Weights of a small mixture-of-experts language model, trained from scratch on English Wikipedia: width 128, vocabulary 4096.
Below are experts of layer 5 (counted from 0) of a mixture-of-experts language model. Rows are named router (the router's row for the expert), gate (a neuron's input weights, with its number), up (a neuron's input weights, with its number), down (a neuron's output weights, with its number) and show model dimensions 0-127. Each number is 500 + 50 x the weight over its row's rms, rounded and kept within 0 to 999. Numbers have three digits each.
After each expert's rows: a language model's description of what the expert responds to; "mostly gets" lists some tokens that are sent to it at least half of the time. This comes from a sample of Wikipedia text that the model never trained on.

# expert 33
router:443553469513571432478634464498508488638480532482563426364506499545474550423460479517477489518607474508468473451477512548563516486449491512502458517419443575504557490471489554535471441332461527470511552453605537480510505547449560482465491516469442528546523413488442510481556516495514480464413592528453520569436521534528489482496487571443469477532565524524549496455581525445440483598561
gate1:550475547543481491514501562493562514560482535559585579460510577402547482498443441483498447562433500562445559495556520450513448472534486516438430418519450488527436516501432462442553520536424436535521509489544494481497506524486510568431399512454591494436424418438550459543480569597535537526462547509518565511515534595589412449410571484512446566452404561479541551577536550532579478515505
up1:587477511574490532493498527447576507541457549550578586463463567410554458545450442507485458570416509574461593497579506417533416444565461554467443437528461483557438500481424475439544523568430439517505535517514491465461493534506557556430408486463580517489446426448546456515456567593530544551482526511457526472508562551570413459441567491507511578438415532493530523583516536558563483493496
down1:486461518545578548557515479422574467522387476503482452471528499538573523542500470517525541586471464439451426519591513517448484523440392568521502553445460428438523580494492483493571452447523417518536512652511569572557471439513504473526556526475529437449384511466427467572498488492523488586471541494452481495636435594461493535484495526482421509461489566446574562514472526540466438479498
gate2:472513548483472450494552404465483515552514508535457464541609564492360480557541472440475549482549485478503482439503437530577472501481445501541457562520547516558496530527506481374447545503574457539498450499444426414450446493417544496580456498454536538447413543501540481391510570574565572515468468531451412535458491580567544565541625436517460525462529500539424527489540476502459552429551
up2:472517490544537571460459619543498478514524485405534528440408437513625489432474531570451513496480434502485546510459581544417548547520514523435570457469482473484553466444553522574490473501488552508536519477535570614527573473503435499455520507479523511508530462527486554588536487477415387478555562400548566465532610421460457457415406534509510493538480528493592439480477495463583485582502
down2:455523478516543574516501538457347491525497441455491463432402489538470484526460519474489577455439628581470510545586520476508468504509516528422458478477629540503566557491514481524416501490402523429513475461522525458474432542526523538591552570482423541521585457562540496496482464464515484528477630521557414514494537485556466569515486449575543524510472544507390509523463469469496538447373
What it handles: Inner syllables of common words and names, such as Jer-us-alem, gl-ob-al, Tw-it-ter, Disest-ab-lished, plus table pipes.
mostly gets: "incip", " Ang", " un", "ordin", " Win", "oss"

# expert 61
router:356565526512536412489610461451481487596494515459557433461579489554476567373506417471418480525497455534404505509501485500505551531469485557546487535457465519455523527468517531616539446369407581519485528457624529481509517554425560459453468487456437469496513437483455490490591478506467474496497516434510495567433504602467506458530524511513530524567564510485517478503564526480513515593546
gate0:448479461530448441669502435506488491481488460502464412476489474593482431493434548408462572575507506538541385375432530496480556439566516548570580491512445413500471574543503467486491428547500501586468508461502493541530534515527529578506496459481535511450429495501544450567467539570569465584525517627523453467451443484546556537596477427525487501531487519548501546531447490566523518434488
up0:451497454521474459652523401485509481464470453491441424502506475629496423523453555404453599526504527543514372390439550482490561477535523542566584493548443437500469556550529457464471384540484547539477510481494525559526543522533514563516531452466541492445434504522530438546471515597554486576512528592525498478470429513511540532612503426554481481529527519564495492516435518583521502458460
down0:533517529473492478439558465474585516508419511576465538463461543520472456437508538583415541550494422477492498591430508488530507519494451443509466469513464402453523564381484520547417476620528535555632468493507461445392574547487503546402484503519471490486482480494539442461432620516511477509516557588436423512500580503508563548458452480503464577463525539458452506561596499560512424531459
gate1:443590553496592407484546426559489449531526517551501457503446550466465394376528466512467529480627415512443497429437518553512511603440469531540452519425479563510577577433525404565487538490466502432413484554439543502488592510465475490501442533513503524443535411478442494404561503428493481497452523502555535486477578420564514486525514578513514548552483562522540561468519520448505531521462
up1:426569574473514427464550399549451420572500406504450528488470497537493450498568475514478537529513418482553461458453524563566500611440465546505559545441538510613526551418518399529439513507517468427448567549430513450455572465517482477486467562534564479398530451489428436441555546479527486460506515438474503516513618425566515494516509502526573542512534471474581573504531516421538521593528
down1:478488472518470540497498527515467529577505603488478407497405471405531535567534552570511480491458569451554479543462480464546479530543505535458510435515458504478503458546560463532560531452511504561445537427466473508453465466459458549555523528529341519434450507607492589509412483463532518470531553557611484498542461484568516479445577501535552585447516453472452470425413382589471438573570
What it handles: Number pieces and number words after than, over, about, or $, such as 200, 000, million, five, plus pilgrim pieces.
mostly gets: "200", "400", "300", "500", " five", "000"

# expert 12
router:384623538481544409506582437484476472616511450468571433411520475531441555357511433470449507560542427478427466499462468596530540516460495543488470500397436542434561505481499495550510456370466539500478510461604606480539519544490564461433492532459480510539512422509470483486620488508464486497463564451488461503473540518536490485526489543483468486548519516479527521531591531491473534551574
gate1:549490457427456441524485534581466510530547471460532459477563593429613529501470478467538526438531507507549510468523493537559502540516495494476480569495508477579501486563495413404469437499505503404522563418518478474476577471535517379467548528521526551509503525426545473512459405453518462564478474531503397483474430499480586534638424476607496486378524493418538472422536604510495530520576
up1:566512518413494450538456523599424498506537494426511424458563646492562480521514513465553546457531511485566488462515495482545479548502511485521539573481477519607508469563438427418483484494567471403564535419525470501406542478560509366459544521545563582471528514421534523504459451521505507579498490562496398508503419491568520533577437467631512487402511504437504472461545549539503522460468
down1:509499484514468448521522458417499611542513527467535480469493415462591496587465449469572513591469526566527499496578456489424572416541535546419516543512540510573504546438580550492529545475509376535483501463558491529514481464511522460478514461409581464523427494490604534500493461404448483572504546393518484548585436508613476520447534517456400451469478459546498531586436442489413483483520
gate2:478594561498564387426577546485502565533433441504521473479453505492495528457378459590554454454576446538578411516439457529518527413584382562525463466411515500478541537468555503563530553387513489484507477465463538518479560530484487536470439543451436509477440514523458472523493511572458536452495511424495464576508507521535485451540378518497453567442442453565458458499610455540474507553497
up2:570529510454476529532495532477493428427467442445478488506547511532463532532638563455431423463441560589377562467451572530550569488548586470503546460521563520477502519454421452491508473467425567416438442553514413481447491525513537417462549446522540513524574471525514500478518543542498403545503479525491492405613512446464576511541534418450536508484494512474511486589496411480523505607425
down2:520541506418437466502579484464537453493546534538515489471365442558507484355519431491515543440520436448581468460495531509498509589522506512476456617484547558577533556512513446399509514468543518421495485393449464495437508523440492602498476532513583616512516632556481442443536455416612567542530492478485565562465490529567533497546436538493514462483490502452499469486487554515545496483528
What it handles: Blank spaces before numbers in table cells, plus function words in prose like such, no, called, part, into; also the "and" in abandoned.
mostly gets: " consist", " such", " no", " either"

# expert 62
router:406597498487593423482546463503514468586502448509572500436483487504427504416490410468507541546579427488453455481448501594500594548432509543518484481352450513413560502524524534558482504387499524442463444472646586514466497498500548443442518535463525519492559429492453509472587560448455476436487534450536516527481503549544524448539495576497497436525553540490565486478535510495502543568588
gate0:524482577561498570482439482525443515446526571583484528550451452424462417528529432389497529500466425530580529538475513540401517452502570640463404541495570416473405523548494532505491617542526478499403524597487531523581457511507483484533547488469538468500421436453505433495486471461517518566499484475448511484389484451588514559585580489485516468480545563522483513480489490434411467506508
up0:543451585517474554492387491554447507456564496591514498557469413463475420537537472414534500524485444534585501562482521556404519482504557598455481520474580434461397523593489532509448587548507518461422554618494545523541475543475455510521553521466526505534388445469517439488483463462527505595511448546418547451410459445555531530614546476520488483457562570505497492530515464425469469530479
down0:492553512518471506516452468488498493520528441619510467566538474573512522509457570435555481472484457519563537514585400486503503513565584543527528454525471547490376470399524525577466511490503487457482406407519482494646593542490491473485521509432490489512409533465453488511572578433486450440559472466562462441441494482454549509448524514578517554565577490532426579524414489464400543405477
gate1:488471417545411521401462434504402549495519462523529569503415476453591506505505533547530481466512434538501562433529588553470485575548529477386489503479514455476503420526543485566464427564424520484514530603523513588498455461516476564393579509551600476540494423500521508474505379587507548478535543527554490543524428405493555532511503533470449450445432546528543534472442473530547434503434
up1:498556559444572485573518584477610465504436503472465435476595525496427475480481474451456499565493551436474418564456447419546529385482483524612520508511493549545524583464455535407507544453569482485511472375466488432488550530454503458612438496451428555472485510548472491528499615419529474487455473479452497445462572570490401449507522460532528534569550447492478471563550511506455563493546
down1:508496436403538494450468493488450469466434418467486495519518529448490469471453501521455540604576541535513513418472521510466547504522594538433493491455586538471533494433469415529410438462577537476451464443546494609439430474474524570508468503517561531553586470578604484508501582509571461543531505532572472556479591461475465451538485624474463466525521463605465565444573462491471624518483
What it handles: Inner pieces of technical or academic words (method, biographical, physiology, paradigms, http), plus words like census, novel, book, ft.
mostly gets: "″W", " Candidate", " ft", " census", "ograph", " book"

# expert 5
router:395643508483528422482593430487531427640514462461582481407503486498418529416460473503439542518617405516477492443467501552530545485505499556512452502434490483490567483453457519542477446375452513512523457471589577545504540555435553476445489503495435498480507420529399522436567493499462493442435581474528453540468548560539516489522459547518465486524501529486518516519609505512534500564531
gate1:544484488512598515542496451441496425456538515518484537410362467496519460499493499413521521474499503428525503530518477442474531599496588533530543521533514478496456506473458491514445487471567475494494526478469534467461473512487507569496453553487547498484480502543487599557487548505531557527517508449601386597542431606491519642445437466603527489505497426523434634534447460607467432433411
up1:432539533527451453425500574520512527540451485464517474593619526529462524488509470567481501539507452586446504426475547583533470408480418517490458495472470534501570508485529491463555488468424540531504474502562495518538529472552487424492519451510462510479537460472497404449541464475439451518454524518419609427480536415497477401532560560404456477490483562472582348460554524399504577599569
down1:486430527496530622544491431654576508499509468563558522488395420541472432445519386509511462533538464560577480465527499441534520497556469469537510527463560509592428506528576422465509449486506532449424449447488482550454540532544512467536576484475468480446556519498518494417469408537548571543478508484564430482489458406480563495513423577470520497447445535528505502513486593437445414591510
gate2:522487509483491460612502423560435533443449578459440509571471547460340544542501537543544467467523478536574453452526569404541429522497544522455515473509539554515524457573453541451493530506463404547518447596492439471538515370532550531509456533511567444425466564457448421599449521531453588470494534532533486458440523579587518471506499547528486498566411515535507535518471523446585496468461
up2:483540498529565491388506578457568469529542457500571491425508493578614461444506450464468519565488499461433549556431479612448571441474428481510492503480455436488486503469537451520538477491535607468459573402544563503500521600435431457508503473452414599541559410545527558404538507468533417465491503442461486507554476458396487469447543459424521532453583529476547476530533467497459551553504
down2:469477507498476488492554486495524511460529501558584488393550396435475417436473563509502472460527588567527545490464458492547529409521457576516496495490493517477463608492517564534475506612457563530376531467463487503545527453525455560540428516446534515582425422511546418519573529502540397507533592553518424453485405598455428566544521524496472513478594397487480537428476491490490516444535
What it handles: Pieces completing multiword proper names and institutions (United States, National League, London School of), plus separators like pipes, colons, sentence periods.
mostly gets: " States", " Represent", " Athlet", "reme", " Film", " Franc"

# expert 26
router:358627518490542439510567472496508478622520457496589437417494505537477537374487421474467505550566420517465474472452475564515527524476521539510482485380458531446539507484510495553487474318462541487497507471617615510509516555485534477422478507470472521512529441506439479456630508476471465460455555475523446542484513532519491493514495526494460489545526562469522494503598485481472538578555
gate1:490529463414488455470524546460564557509574479510573502435450585511527499546522522588520533501455538513439400536397503499556587570543477453542543355453510521436451588560556538475418465464470557469411454461459543483457503539532513410541471494595527463467431506427554530533533519534505612482516548540493423511578512519576574571415539455470536524590455455508550541474493444531506525493528
up1:467538586580566587503488474517454411537450527498446505543607472508470499472499446400502456523575437512561559486545506502489460428432566568471436601482483497554573412410424453501645515520486485536591580481545462552562489540480504601487526475486496551576574504565457494451509491476518409485513487436540571449467487503428421472538451502524457433429497549508479486538482547472576472521453
down1:506432525506465552502469531503567572563569420424630483516551429462498518489516494473436538485510483554474487413483481513541488516555542503454474451405505477555525471471507558520430444460408512441474590468488610527540403584471448515498461514461517564522587469471487440369544447399463551503413569428590514527544377510506512519546473499463487473496500574505495467465621479478554530521475
gate2:499559500522457478568542433491499457516503456556458439436526586501535531502474517662484475524492477392459515441421571489557555470430524461483414413469459560416393416486513500537522498493424450599595442508518573572489492538487449389535503451503512598476456492589499484488478485518521440493457573524547547499470426520429440440527592525506480546485518453502507459561541464449562493498576
up2:486510500474492523440466473630448520521466493501477597520453498576528448434495521390567512570510492587547591508532448485425496496544550490559512549560481481595535517468529565465513529554545452491422528501510429548559558448485528467412514481531599364459512552412527409447495468551451586493491434463498434470520586469512540555465461515460504498537517577467572507465498625433427477517459
down2:504497512480546490541560443429503409469444491579528514503473468528562389609539480452537506480583550480508536538437536482459454402516426452600450516535557505558453484571488465488548498553493541547569490473364535520441464502409544549470480506527522521578436505500507609576539513521522450514431487566523527440527382547583492454518552397484524436427526441505587482498472502458562431481451
What it handles: Opening parentheses before numbers or acronyms, spaces in stats-table cells before numbers, and stems like comm, oper, sign, offic.
mostly gets: " comm", " oper", " sign", " offic", " pract", " lab"

# expert 58
router:389634518504537439493544450499510465623527451471604464439524498526460530370467452493458482546558426524451490469460495569505526518466517559479479498397441522452555485502509497539510510317461554487483493462630612506516496563470526465417489507470463536514546412513446488471639500473488449492454559455530464512494501501522482492520480518488450467551529537476527490505597505471476535564569
gate1:514505520490500505565503559535482494536509576436456509469551541515500546454538487520547542504525529529507458437595523589469450479486450463429601421525374476528506429543462461494480448488440486497389439419436575549572561557453561432431519514505596502493530439431447434511522562536566550440516559560504443472562561521497596500510555515487530448501402571525579401462537513556425505549428
up1:552447476559504513470506442617439516518426536483531500474473501439485550485514540513633435455489551569539511472565555473487462460548588519412603469526521457555551437504448513482422570449475497400449523406418463550548511456476492516466459543586555445469577459443517613542495571491581543417493493564585496465542551499444519514583462506514510500565424418578476464489530452559499480508488
down1:510491506460487492515527556600536456548498459403489465523520487474453480503525451484401536521432486419560605517481482553606559508598583588455517554492469486469530459466378475483392467575533448438481392571548496549542489558507490492528517467480413536565453488486577466455427461484529523542543547472628501559501572413513541500553521482432477523524571415431469497490541520474477590481467
gate2:447582434549463507482527485533434576536456434385532517423464478590612460487495501460417545529471578573490529526545545551585468462557442492489477521420430559540498497450457492511527403505523500456506521450474621565425522489498498501531469506470504462468451554472419511445538475476475500492478580467404514443520467567549438442462502561567416433459414577567477444550547433583471453529526
up2:453408507524523421535519539533497400566517468535527517510520482524476583509544592467556509448482491557464556606582447433460580455499551494483400562521558542578571457504467503386468478521500517576496511519486510519417474502536525514459553484576571551561454528419509526476451512472440542435488424446468401487559445540548485566603536450453416451481603473464429472526494440522565518445432
down2:407540485532502481454456519371569505552434535539443530514527461544486522500513559604529535483515488486486445491441462477428550486477494524559471496478481537448577430569493513516471480511419478593557449432483409431445496444520569530547454576497480390432513510487570566463545535386433579504554511494504454454529495502531450540515543502578476567442608589626426464518517526486451588497484
What it handles: Opening pieces of first names and surnames like Stev, Wil, Rober, Al, and stems of verbs and nouns like sett, desc, administ.
mostly gets: " trad", " prim", " Stev", " Rober", " Ray", " Ak"

# expert 13
router:389628515498550463510587450483487481622531480492563471427496522523471535385467439494456498521574409496433457445468472582542556522481519545485481500377463523453556474484501481540473487337487544516498461469602622502506492570464535465422465532445465533533561440526426486475595528504504436463480553490514453528483501508510495463528516552506448463547531548479525495522601499461452550572568
gate1:457514575489502496512473514424511528475519471508472541454441436625473460489456441439407461488483505474440536521393435481570480503506468530511451474489478552471516471331484456505493476477495521455530438461537532511584362534539532442534511507448499578459540538631512597506517563472546323536440569465564519545446489538527478537495513541544549520488561510554532539457505550523532586436484
up1:508506565449403505569538530411472572525434453623475512541533462540482556490394489520519492468485475444415457457369473556500491563480521489513501518548466548477507588496495413459489415451558546439549562557510531473486433546463447506457465551430506549542437497486563535511453551483552487561557563464469505462482479553572368452535487523554510573572553471516593466472485552530523604399488
down1:518529550498538409541475512443513448412519474629500501525528572478520654579411426411467415386506414553497591525590540539425465496484476552499513445543437395465538536467507580482449512446502518506487528510514542549516499530513477502441438505554501431499558525416449542523489558492507576541507500557506491473460540473512468535519428493542426511496542540541516372520451413505575526550474
gate2:474557551406463508476533526444510516600535410363566497409562468455424520496526621512593472493515506474532493558427461550462519518479537493510467513537525536450546490456510543487479486520414462366507451599586581519407498526496468512465575517504535512450479404571496528494564512459481496480482535492527530433451471502614454554544421552479444428541523470610495454472516547566469478522555
up2:463498478435443568480399481514517543521579463497509445468471467516503471462522460378546472506500558443585501491445514595430403467465568532566546542587552480489552509551383476455481512573513528487480447485532516459438566455555485522465439512499516441502502394521454609568525501460475462472550419478458555501384457560455530469568516478562538413561468473503399466469543507600437509422475
down2:623467520502409494500588445517591534535572429504505495529557532344542517500484459521421494455458516559592599420537485436484510582510559525476440472515573530514490520442409533559412550433451526496537488544488487423620530453524532469587438535469513475528428471438487520529569483415466452516508447546389454463466556501523488445556468495548501483502435533533481493525510551426501555470521
What it handles: Opening consonant or cluster piece of a lowercase word or name, often after an adjective or article: f(an), m(argin), br, sl, gl.
mostly gets: " br", " sl", " gl", " v", " rest", " gu"

# expert 7
router:373644527484534430501575463487518494626539432469607439448498498510474536382496450491449482518559412482437496467432470560558514520492508572465460489384449555452557484501497529514489488380464536527485472461622616511541497567450530485437500525452488540520524423505429505482639496489483454509460540462503445511483536507516488469499478536517446473537509547486545515500579499483463536554575
gate0:483523568450484442531531508552494479467445509504571455443486554600426494511531510477507560523493466522509506446509551607387579533447485517434521548417509524382555594421538407567521419382470534542470565453554510533465430482457448499532471493485527505497599489501511535516572576579534529564442581554589520467438531580489434457548484526471489539481591563518509490513521471580423484496442
up0:569568468530563574556450492498517561480558608459430477504535484444439513460542543433423631526505526533426511475518574589529574414561468556433518524449546490564532464480504568443405593506436499507481472457524429436507390500489448520411494459427523469496524521506557466457591535443471417522513479502494503533501582503496447572495584532436446527579465428488480518540560498501454507473592
down0:388557495424453471486498574460431600485558559459538524583522484442477521555532456428477515472448454551498631510467505514489496531533475517435558374489448554597360527574508530571524459540462586483508455520566452518492436506518495427479507546490457489495407625459487449476490542566515568595466484514487476491578444572532450526565454493546509563522495539464444413472535520502496538499494
gate1:482501534406453464539499448505487530482504492499530410513673506523461575497607501525532562504516506555538570470453531521480562479517471516491477494518486562424468556455578433493644527538470499469496487467517572465631451466508507478505435591510490528456496505584549414480531390444467501546444504500474574460513397494490547486476451398437550484502456393462479419459481583488488522432543
up1:498567488552544503510467548477568454504506512516505572457324471480554450440368444463487413543519466496463413486489479477557471539461523470526525451455489455583512464531405548547380486459532518540516520542493421493384563581495533477522490427522515489543497485499419529471521635477523484393528490543526422539474550535524441531538539598555438473496537588539514555515499442539519493581513
down1:503527441449549471615501521575475528553489530454565433395524523534506551495612520488473407490417448507445427377437499575496535444510417497524440538476509519439522424487547509400495482551460589548472477509594477474567462544435583549462532434437425450512510537450445524456527495541539507494517567466541492539479546600471511433588509502516515498460482525482463458509558569467551409478603
What it handles: Last word pieces of foreign personal and place names in tables and lists, such as -ia, -ez, -an, -ini, -ón.
mostly gets: "za", "ini", "ez", "ón", "ata"

# expert 54
router:370615522489564437502551474521501492624495454468548485445538521515425561407451442466473473541557383530492462477457450541528521493469533593485453495393478533470533537447460516550506459358503530469508469459620570549527499588426523450399464512512457509526514480539415504473609484456450442487478550433509473540462537541493498472484486508521478493520563570512511496492595525479506517591563
gate0:525476567604452494502441452456633436481539539420503496479556434513461470497468480474349518585457528531533475530480535447485539523476491489492368535510484502490496501619517484509479540535442461539582537542469467481441516530508523442512419534554486523389505418445528450532495545443594505408431495536543571505573531470492533424537411606452566460588475521509532565524519543470427480493494
up0:441523456401531508501573568501377569494436460645493507513421550483521520520527528510570525471538472456461533495498438539516465471508513453527610499533502482468500522426511505464503502496565525432396470479510508476556496484432445553531585474461505478576477549540485560494496517557427448635594516443444435453467504537555482537470566409601401534448507399503454463475449504538579565475472
down0:428505611522520456524456493505440538498552511485452496522511482550437529567568479486518443477441441534484511483452454517484555598505479471505529499531371471519487474462467579382513454491541420371544500442578496516511510492539478485533494474560476496504572590532479525475559516422445551481566595505491523453531593590502494471461534587537459570475459589433396406473544376568490496542451
gate1:539497496563491518489498532457540436543411454547465465504522554504516434503374496436581451524545473499539446494489538467535488499449623487424490440547465448513513501580406539397567433566545463467529538545428522466519489495462418536503518575523544485464462494487500543515458497505479624490475547425533512474594472602556502562522459497612463412564540470507437432626601472488494435469503
up1:508462571455507499470447470507595473425487451521492465503435546532481488518441528442541570460600486497518486441515536503513502499511571569408521499554562506533522494606476476391553454486510550465477463488475533546565543496414482512409607547545473441399412503513570584468458501536475503545516486401457510462545589567450482510522510437542535596518501446456421520551587513459596404407443
down1:451592555465517449481433564549533583415498556538476411585494515503478467588419579528517434453562563486562523458457411458552541444478446563478515481491553532494541516495447494501514506527480514530575573422574463531542509413433506571461529470586568504523476496458478476456544468404419550446492506478517516527486502533437540575478529481510589559421381560458505436418480473398528425514533
What it handles: Final pieces of US states, cities and other place names, e.g. York, Angeles, Illinois, Utah, Brooklyn, with following commas.
mostly gets: " Angeles", "ansas", "burgh", " York", " California", "shire"

# expert 18
router:396610496514559401532544477490493504616523424484567466414489507536433532331472486489496494540547405520478438478449495533538524507444505533524455525411445557455553489465483508558503508337481554478452494480605592525482493547486542455432459473462488523465531430528449494430598519442496449460459584478501480534480533538500500479521506537480463503571558573483506520487603524463480535564550
gate1:462534581513483439467531542420500585606632471493440501513482440458498508477481485471532630577532466557469433353524484547536505518568512475483466499481450514569490455462509466460583512491457455517489455446502595534469510533413529519465575515462548534528580470518495528454543474542513530556417549516537501466521581445462403436479424530583429470509529613531492516568522504485384472446547
up1:526493568487480452469474513438546540557607489502443552568470436506461472472498441557473658539503460589460504309476477523506479564508493484403548405482437475526522444498491490443567552476493508546404498465444546497464512504500542530435577450435495506521555514502505586573548482549515466451415535530525501458512573486454444468506393551565448519472514541485470521553521435484390452438510
down1:508462472544505486493552499413474496446479524582454538475477493421457497498531505533577521463492411518566505529505485488513568524600478491491488562556417503470467484464628434492441451572522544394528526427573506487524444530513537460423489575415551595518521540527531414454587554373485550553435553520488510511455513550514521506601507457505481502486464469474528481553348410405574449514519
gate2:551467519539512500486528543399528498496516547407484545495608542465539568475522498509507456466492447409575433543481523428392546513549512455544453430577473508471425554439624504508483472537521387540498486573442531519496545449416424521517440425516503456518487506520502519465475509536527536393552516531501581489571589481442488482632554539399570483492507463504515423507513455546582549445425
up2:432513520462502482525504509578498514505439488574501468503395466570460438531461486530525515528512549604441589471496481580612468483477450507445548575410543485467554459512398528462472474489516627420487497408558502492555428584586580445503541578505483519492540514450476477523517518437483500597459482478509403525465460454534509556382422517582486546507537577454526566519476539503416453559524
down2:427492544487599505606530433466533548499569448505568484441472414479517517545471563476596511463509454392518575522439459533510606480503597562460431543482502489404526451484494513491549460478543537431389523502573599508533435518481556447451436526453504470532494528515504529522495423386597484522559500503479524444432564528489516539481532461548482481523438578586503503383411459544488533510529
What it handles: The period in St. Louis or St. George's, slashes, civil, town and city in place contexts, and pipes in election-result tables.
mostly gets: " civil", "−", "atre"

# expert 10
router:425681518471460443496539429460477510597531505420509473486540580481489520439484468455412455552628472498433423434504455543461528477466516544450433449497412489463548520474469506527502527363463567582468505458551563462497524565494565457455464543511515536563545421444418495473599489430516487502479572502485489496504467501549454510513550572483483458497522588529601499504533562482500559574519
gate1:480536463442436523487582598498589446512482380453530480528468581465501492475439534384498462452551482570422437404472538486491576565534571486521571513485507462507590523452556607442564470514461493409430501514529526418548488535539508506523448440502503439478518469438552428524441508501489475512435590410524470457607555470544559536544451490522520487567541549424443570515490480439553525557529
up1:471516452431469517465525557484522535505450432435505465519469547468447513551496630393454490468489485553407446417431553518522536602486530507545553506534579499446560567520571570422516455542454563465477548473548516463608510561504505522579476455536578427465554542441577380586508499467459476546442538436467555432579443514524479504522489515543477460571562494452490484479506551477583396504462
down1:575472472452509515503531511499541598487539400485510523466486493615565552524487583529549546565460612507475482542470439519482429556460515525515514454581521420465453587488481478482434508527436546519491475511472461514494437517472520545551572578515540438621465499514479463503501325444511463538417422569433593447567523498465490534454377553529528539471487471442448506486442499475533414461449
gate2:508516571531464503442530447517524480538587551539544524464597515483478463536507409492544545482516429442484577585508496584451495512379505451468433449409503579425541613552516482516534579505461538493551498569525545489414599438407454511487471550485459504549474401526469459491521510547585526511523478416593592559526542516505466502538454512581493506552416467508547502480592470434426471470438
up2:474513435483498474539543494501513496467387470527528429495360459473516614507535555575448423541560581521500458448527497485574445476580484591575572580599554486518471402427466528482445488471535496454463464477564496549568422531520469507524488480479510473422557584502532576519497509490416454547468552571429433463488509483507586485495553453419478546447541558523469502516429557577576476443538
down2:447547444491496482602460509539500534553625451557473434537443468438563477417508527467582584533569457540485552488427463520632562530483462529513534588475555456505480472487411588485462458497422495502410509536543440503446456431534465514487449449448505544495479457545500523443552521621481524551571554555524494505420521592451490526483431448555559536430541467424564462515480431493583460507492
What it handles: Pipes, semicolons and dashes that begin table rows, header cells and infobox lines, plus header words like Votes, Website, See, Notes.
mostly gets: " Website", "See", " Votes", ");", " classification", " Coordinates"

# expert 25
router:467526575513520466502543521469558483544480484424505487446491447554450518349485452480510503512547340475410520421512504608475433474530526621571503467474513491487547532494444552540484482414482534472446511475592570467459559509529551424464503497486489540520505435545459435467636535515471462436434589482540518571429477550486525454522496578549484459526517496544521530550475499418470574611548
gate1:506511576504489534348489486414524576476547525506468553534380464506538410526492540381442535409569475502506457466502537602563512490482520509475516496485567443497523514552463519555505461487448593520540643525532527494487511566463464456560556546460511416459508389498554507438524568516482548423605489537521408594484537511472467468450469473502503436460559526469559514440447465466420516469471
up1:471500436500515503618514478547433392518443483540521473530571572503472607435505440581559407642431512533477547560454474428456496526487455434526487500503482492516450514493525510491576534492527496474442433505410523514493460433516556585500358468514496582528463599475475545519443444461466454604413504477476594453508491516531479538555562474525500575509459506493481389561524526525555511548532
down1:534496477475517486429533583421496507512467467600527555495482497515453489446493563506456497564501521455411396460440479459558534573583489531442456539411581452544520483525501484489499560507502559539449503472542496513501411416470589569493496491513513501506533450433465478485507487490534500498490359462550469480524424532457546604536405618522579507482462547569555535409458393470610452552582
gate2:533510474426494502519512507501553594510475469432522509508404482506397534522494503483501455540480450572531544581491444481497512491513463488494502420468442604417543405404406550495482579521499469541591500575550458508407488476443432483555460444503546473567488464418604516548463567511465570599508590518605479550543428451582459502477430451526466514540458539469526502465498572549449425582472
up2:514526474385511540503510486494527540465503453480478491539389443470398469575468485468495458538484461547536562591473403505514492504508512467499529424514498578470543433392411540506534590526492408546565522551483477516384451456468412499543484491511575450565480443460585527547484593531517561615565576513567495568517459490621480512494430457521484534530450553489490533488490583545473434574476
down2:587453471471446508490459502468443596468397520485428557580545522457536543554506541528506502505428561499587486553471512431509431488451444478429551534637583511468478552483468524568510438641527530449514487514435416525446455486560503451570493558609517523549505490516442475477459514527506578518500437562517351488600534433491478509520508541435460574484439410517473461477502467522527527527475
What it handles: Internal word pieces, especially -ec- and -ist-, in words like mechanic, pieces, Pentecostal, existing, plus hyphens and prime marks.
mostly gets: "ec", "ist", "′", "sc", "osp", "bur"

# expert 23
router:418594543499549440477590480463530483618529467489600467396479514479396507411510514452447523503527462467463476474486493583494557514500518521494450493375473525442524520472504479559533509271452542496547459441594604476507520485457567414416429529466528535478511423550476472457567491491534443469492579469556472496538508517492494497527512522478494499513577528517510511508580472462500562526537
gate1:472550523523470459552541464556465551558502434491456442563473524583455500458489434461376457513599387574465487473426481509503635486512511531542506431475493597453597463452486544534520488500487516536450438624565509432412498540540461455482471500492514438467508473487491461537631581405477505524514498536458452614472471510532497532567575491443461485520466549448414533511505458446551476569489
up1:517547536504542618437447486486534444517553563424533518446588509468535502505511517572508496482429509473510473484545408540458468474480459476536479577472448418605499480496518497546415517459576462495477571489450545626546469460493468426546513538473492591542513459522418582425413419517519396447484483476452518410479546489426487522457351538520492506481492480515563511499573638486446499499537
down1:564487499538492551409579573423494548516545602584438507494461495597547444513553481510552430534544494514587491460488526467524455573489405471522510438500531436430473472470526547570481479399446448558537600476439518442513475523426562518499521597530400399515493489494551496525519523535453565478561423513458411432556514573518493571522436403464478491508493481514549545413493532429457526578525
gate2:465530490447533439550523506529476499484454409419540419429447527529434556471561421520483471490521400460509513472479475498507597477548435494493403422510477581504572431554526526594396512502452527488567439480596601436504497492435444527473513466440428504489481465551455474476594513464447451576500474414492492600417538547465461429471451442391416520520510531468513524490557489455541488544574
up2:565537494583502479460552531479486499454491505465557521446437412552477493574433540526495505484509574507473477483630574500564451553503613552363484565496463491453474451457458544524498481490594422563542498496499487460431459523480576442569557598501548451421512553571549493496440484541504620487473495530507506555580504555533494483431505532575464515511399566491605521514442477592433542489468
down2:430474556528425449413506553417559552547482359373476457551559430425440469468464547539433594519537451533503463438472547445586490572459502489520450567548524468435484541524557481429469384500460484424523558458522572477476484613569562493527551587489451604503549438535468442448523437529510531548457500528549507507545442464535517526488523456534583490531531573506470482474534496486524488510490
What it handles: Lowercase opening or inner pieces of ordinary words, especially comp-, c-, cl-, opp-, as in compared, diagnosed, schooner, precipitation.
mostly gets: " comp", " Comp", " cl", " opp", " ne", " che"